Experts of a small language model: vocabulary 8192, 1 pick a token.
Below are experts of layer 8 (counted from 0) of a mixture-of-experts language model. Rows are named router (the router's row for the expert), gate (a neuron's input weights, with its number), up (a neuron's input weights, with its number), down (a neuron's output weights, with its number) and show model dimensions 96-191. Each number is 50 + 15 x the weight over its row's rms, rounded and kept within 0 to 99.
Before each expert's rows: "comes before" lists some tokens at least twice as common just after its tokens as in all text; "gets" lists some tokens that make up at least twice as much of what it gets as of all text. This comes from a sample of Wikipedia text that the model never trained on. Tokens count by the router's weight.

# expert 0
comes before: "|", "-", "=", ")", "–", "The"
gets: "\n", "\n\n", " =", " The", "The", "  "
router:51 50 36 38 49 49 53 50 82 35 60 48 64 27 56 39 37 61 60 33 34 22 41 36 44 39 50 79 40 76 37 79 55 33 12 38 53 52 67 46 25 74 60 40 46 36 49 54 47 45 48 45 46 69 48 40 60 69 26 39 56 42 39 38 27 63 39 37 30 53 61 73 28 41 56 74 72 56 44 30 27 64 31 33 50 60 65 53 56 38 46 71 58 34 21 33
gate0:40 60 56 44 48 48 67 54 66 39 69 32 09 60 93 20 45 51 47 39 37 38 61 51 70 31 54 71 40 42 72 50 56 42 69 59 40 56 26 54 36 62 66 63 79 52 83 51 62 67 00 31 31 36 54 47 43 37 34 49 59 53 58 42 65 29 67 56 49 38 78 19 46 81 54 46 57 52 33 36 57 69 40 37 59 64 60 72 25 43 72 47 51 38 55 51
up0:65 75 41 74 70 68 65 69 62 58 60 09 23 67 61 35 42 32 14 34 54 54 18 35 47 58 59 59 26 46 75 40 57 58 61 51 40 47 46 29 73 60 63 53 56 46 84 57 63 46 54 40 38 37 65 75 41 21 44 64 36 52 45 59 41 12 45 62 60 48 43 39 43 58 65 59 45 63 13 32 54 55 50 32 54 73 73 71 43 62 37 43 55 30 49 73
down0:53 54 71 62 70 45 54 75 58 28 57 49 48 54 59 45 32 60 56 51 62 59 69 73 57 22 59 36 57 55 82 45 48 38 30 57 51 00 34 45 46 79 66 29 40 34 44 39 34 33 47 36 66 26 79 51 62 63 51 47 51 31 69 67 61 63 50 64 43 60 59 65 75 80 67 62 63 39 67 24 57 51 36 82 44 62 73 63 47 56 47 41 59 70 28 48
gate1:42 41 38 41 68 36 67 41 52 37 87 55 49 30 32 70 31 33 33 44 55 56 34 53 39 52 51 42 57 59 58 46 22 58 49 60 51 55 36 74 70 81 37 63 64 91 58 65 61 57 44 22 56 37 91 44 50 53 57 45 50 68 51 43 42 58 58 65 45 64 75 51 47 66 48 53 58 71 46 65 46 55 43 50 64 38 60 10 49 11 17 26 52 29 70 63
up1:42 26 48 68 56 45 34 64 45 80 48 35 65 18 44 52 58 46 70 58 42 58 37 38 91 45 35 60 57 78 47 77 56 48 72 60 40 52 55 44 48 37 49 41 49 47 45 66 18 45 67 64 71 42 51 26 56 62 38 56 60 40 30 17 68 46 31 43 28 38 57 45 64 54 63 56 83 51 85 56 37 69 36 53 35 51 62 69 50 47 62 50 61 46 68 31
down1:25 48 58 51 53 60 39 75 49 68 43 52 64 59 55 37 67 39 34 65 62 34 33 49 53 55 55 31 46 45 46 36 67 40 57 42 33 68 49 53 69 37 69 40 45 57 69 73 32 32 82 60 58 41 93 56 51 35 81 59 29 30 46 36 72 60 48 33 40 74 31 30 47 65 77 47 60 53 61 63 32 69 37 45 51 47 41 59 62 39 41 83 77 53 47 12
gate2:44 29 55 48 63 51 70 34 42 63 45 41 57 71 59 31 65 37 34 17 75 57 23 51 59 75 68 57 45 51 36 45 59 87 23 49 48 59 51 48 30 27 42 21 44 33 34 42 59 21 28 62 54 65 62 19 39 60 52 48 22 32 53 30 65 27 50 37 43 56 73 44 45 69 36 47 59 38 36 59 54 53 84 54 66 49 75 45 34 36 71 23 40 54 27 74
up2:33 41 22 40 60 36 55 74 36 40 49 25 39 58 32 34 45 41 49 45 50 25 29 41 31 54 67 57 28 41 55 25 67 46 23 70 31 46 47 88 50 51 73 42 39 43 65 42 69 60 36 26 57 40 53 53 42 52 33 54 46 30 35 65 57 23 41 41 57 57 74 44 47 51 62 28 50 44 45 60 46 55 61 45 57 39 54 47 36 14 58 52 58 62 31 73
down2:68 50 49 57 55 42 54 35 54 61 33 54 64 60 46 41 66 48 41 42 93 44 55 43 69 50 33 50 56 39 84 28 65 68 48 44 52 00 62 46 45 35 47 27 54 55 54 41 71 39 45 82 36 66 44 23 52 66 51 53 49 37 40 55 51 26 72 29 25 44 43 47 60 43 45 47 30 67 58 65 47 45 75 43 47 64 51 40 69 79 46 19 39 53 43 44

# expert 1
comes before: " of", "\n", "s", ":", " in", " and"
gets: "s", "er", "t", "on", "or", "k"
router:43 41 60 56 66 55 39 19 50 50 64 74 50 46 44 73 64 43 42 59 64 39 48 40 38 57 41 55 41 44 80 32 63 72 31 81 69 65 46 58 49 32 47 64 38 30 50 57 30 36 42 46 72 43 49 69 50 58 75 24 68 56 33 43 75 52 68 27 52 86 43 53 47 63 30 53 43 41 57 63 41 35 27 55 40 51 49 52 51 67 66 73 18 54 58 58
gate0:67 47 73 48 45 48 62 18 50 51 30 53 59 33 43 49 59 65 40 33 37 74 63 45 16 51 59 60 61 43 37 59 52 58 37 66 38 58 80 55 52 67 84 12 53 41 53 59 31 40 70 40 38 63 51 31 34 54 53 28 44 57 46 48 62 61 38 46 72 54 49 31 47 63 22 56 52 46 40 68 66 55 58 56 66 64 44 55 53 58 59 49 45 69 51 55
up0:67 56 59 45 56 71 45 60 42 33 36 38 46 67 61 32 50 33 45 41 53 71 41 31 57 25 70 38 65 70 58 29 72 49 34 51 52 51 50 52 30 48 60 65 47 63 23 64 68 26 54 56 81 38 48 53 55 39 39 65 70 55 42 73 47 20 61 63 58 26 55 77 28 63 54 34 65 37 30 12 72 39 47 68 58 45 58 52 54 45 55 44 52 49 64 75
down0:42 48 51 48 46 40 61 68 64 69 60 46 51 33 47 42 56 31 23 44 77 53 45 75 38 34 46 59 18 19 40 16 54 48 37 54 46 62 58 77 45 48 36 46 48 56 33 28 52 36 48 60 99 42 35 48 49 61 59 30 54 42 55 44 50 50 53 49 59 49 69 47 49 77 45 43 65 44 59 43 47 38 29 57 44 52 67 43 63 49 21 65 45 34 79 15
gate1:25 80 52 43 27 39 30 68 56 28 52 61 52 57 31 32 68 56 37 51 14 60 42 76 20 69 73 46 09 38 33 60 66 62 51 54 28 66 44 51 52 61 55 51 37 70 36 72 30 77 57 66 50 33 65 41 53 66 41 36 47 36 50 63 40 78 43 39 51 84 57 48 42 31 46 40 55 43 53 43 65 36 44 39 48 60 34 51 54 96 46 60 45 46 41 70
up1:73 48 17 66 45 17 44 58 50 62 50 39 55 32 72 53 53 41 57 28 82 45 48 73 43 76 56 50 32 48 27 58 47 63 33 52 65 41 45 59 69 75 40 52 47 53 65 41 62 64 40 54 69 47 71 35 24 61 34 55 64 36 40 42 33 88 87 33 44 48 79 69 52 41 40 51 61 63 61 68 70 39 55 58 24 63 74 42 62 47 62 60 45 58 57 63
down1:42 23 78 49 46 62 67 44 50 79 41 59 28 54 83 61 44 64 72 26 56 47 62 43 31 61 58 58 51 44 63 35 34 52 56 48 75 90 50 40 55 61 57 71 44 44 53 47 52 84 66 60 43 54 59 50 41 71 70 60 42 48 45 58 59 35 61 29 64 47 47 80 43 31 33 49 54 58 58 58 35 46 48 37 46 31 56 42 52 45 49 61 39 66 27 74
gate2:41 43 58 50 36 40 44 22 27 49 30 46 46 49 60 48 68 54 40 59 41 41 66 70 47 21 36 55 49 61 68 67 59 55 44 60 44 68 73 65 25 74 48 68 65 47 74 55 63 58 11 53 49 57 61 67 82 34 48 41 49 60 53 58 61 45 18 50 70 49 54 48 54 53 61 68 62 53 43 69 51 58 56 61 24 55 32 62 57 66 55 58 52 53 79 50
up2:32 46 71 49 82 75 65 41 43 67 81 72 31 38 60 70 40 35 52 66 72 57 62 27 64 52 63 56 30 74 41 46 39 39 46 54 35 48 29 48 81 41 22 48 48 47 60 43 57 33 78 80 29 39 44 71 49 55 43 45 48 55 45 43 65 75 83 59 49 23 53 50 68 58 82 42 35 61 83 58 37 52 42 65 39 68 57 51 37 26 54 41 58 45 64 22
down2:25 42 60 73 24 50 65 45 87 52 36 69 32 73 69 45 67 46 53 61 52 77 48 32 51 60 51 85 34 33 43 65 62 72 81 63 48 72 33 57 63 31 53 45 38 60 33 37 54 53 64 60 58 75 14 56 25 64 31 42 57 40 59 29 63 84 62 44 41 44 45 54 39 09 41 23 65 43 39 50 75 42 63 30 53 73 47 54 20 30 45 68 49 40 46 45

# expert 7
comes before: " the", " a", "\n\n", " to", " he", " his"
gets: ".", ",", " and", " that", " as", " for"
router:27 25 42 28 54 54 66 45 63 74 59 48 33 67 66 56 31 17 58 79 71 58 56 64 56 66 57 61 32 67 51 58 23 77 59 49 34 37 34 46 58 22 53 45 59 72 49 57 61 72 65 40 52 52 61 28 55 62 31 62 44 78 49 34 39 32 35 72 68 80 83 46 37 70 35 21 68 28 71 68 69 44 49 43 50 55 53 65 53 58 50 47 53 22 31 42
gate0:53 57 46 56 61 40 91 58 69 69 51 34 71 56 53 52 47 06 41 23 45 32 37 56 33 45 64 22 64 44 74 63 36 31 56 67 52 55 32 56 68 32 42 33 55 38 37 71 57 69 45 56 39 50 67 37 46 52 86 54 77 57 35 43 69 54 28 53 51 54 15 57 33 58 32 16 50 36 48 76 60 42 68 48 25 74 40 53 39 38 44 36 83 50 49 43
up0:57 35 55 56 57 54 61 52 50 47 46 65 47 40 49 26 67 43 31 59 40 47 39 33 55 43 84 36 83 31 34 51 45 62 47 53 25 44 27 59 53 45 15 65 49 38 37 63 60 53 72 55 76 52 83 68 72 48 35 49 66 68 52 37 50 36 30 60 53 33 46 48 35 50 38 33 42 17 29 47 51 55 63 59 18 66 19 43 58 59 42 57 50 39 57 42
down0:57 52 52 50 47 63 41 51 28 42 44 63 64 80 38 28 52 44 63 50 56 45 51 36 62 61 49 63 30 63 71 38 39 63 47 55 53 35 36 40 59 62 42 41 21 57 60 42 59 59 25 54 36 26 34 72 33 52 60 73 55 47 38 70 37 64 50 48 40 53 40 62 44 55 31 39 67 64 21 73 40 56 13 54 41 39 53 45 62 51 43 42 78 26 65 43
gate1:34 65 57 51 42 67 62 66 51 49 51 95 46 48 39 40 59 33 42 69 47 42 60 53 68 47 57 29 39 42 36 37 29 35 52 76 51 69 58 56 48 38 46 71 46 66 45 78 57 58 43 58 54 50 66 29 57 68 84 39 33 60 27 43 64 45 50 51 41 61 34 31 46 66 39 59 62 76 38 53 55 60 40 57 47 17 72 68 84 54 70 69 34 42 45 52
up1:36 62 24 51 49 45 52 38 55 46 63 57 61 59 65 47 57 41 45 43 53 55 37 48 42 80 86 52 37 56 66 43 69 41 61 55 33 48 38 33 47 49 68 59 57 37 26 51 10 65 77 44 30 25 37 63 50 58 37 25 24 54 44 75 36 48 36 67 41 56 46 74 07 51 99 64 55 30 24 50 55 50 55 42 53 53 42 31 34 48 49 55 31 59 35 61
down1:51 48 32 51 66 45 39 43 90 70 53 64 23 53 69 39 55 31 60 72 76 42 43 58 52 53 82 47 44 42 64 53 55 34 50 76 27 38 28 69 61 52 29 43 22 41 41 49 38 39 65 60 37 18 62 63 56 64 62 46 34 27 77 52 60 50 79 48 45 45 67 73 40 53 62 51 31 48 51 47 31 42 51 30 44 30 34 46 69 53 42 88 59 14 57 36
gate2:78 52 57 52 66 61 67 21 94 42 60 36 62 68 67 53 87 32 29 58 44 66 50 47 37 53 73 46 49 41 47 71 57 71 64 52 53 66 55 54 58 64 54 75 52 54 52 17 72 54 64 34 30 36 56 25 39 38 67 60 40 36 38 55 35 51 55 65 81 61 41 71 27 49 56 68 50 33 22 67 26 29 54 47 49 46 57 38 29 60 45 34 33 79 34 75
up2:40 29 46 38 26 40 38 54 41 44 81 47 45 49 80 54 52 63 51 40 36 71 87 37 78 35 46 53 68 54 68 63 46 93 59 64 68 54 48 50 67 52 38 42 62 57 64 37 65 39 19 38 36 45 67 33 43 51 41 60 27 69 75 18 30 59 42 67 63 46 55 55 40 38 77 45 49 19 51 44 28 39 52 40 64 52 41 34 39 56 65 52 37 64 52 28
down2:39 53 34 43 60 80 59 50 50 39 63 21 24 47 73 86 53 63 75 60 38 49 60 51 65 52 12 49 38 24 48 67 66 66 40 66 77 30 28 63 47 52 43 44 45 48 57 45 45 61 37 38 60 75 56 33 23 58 18 38 49 47 52 29 30 71 67 55 61 44 50 55 49 66 47 28 53 43 28 50 87 54 38 56 60 76 53 52 59 60 55 20 38 56 64 88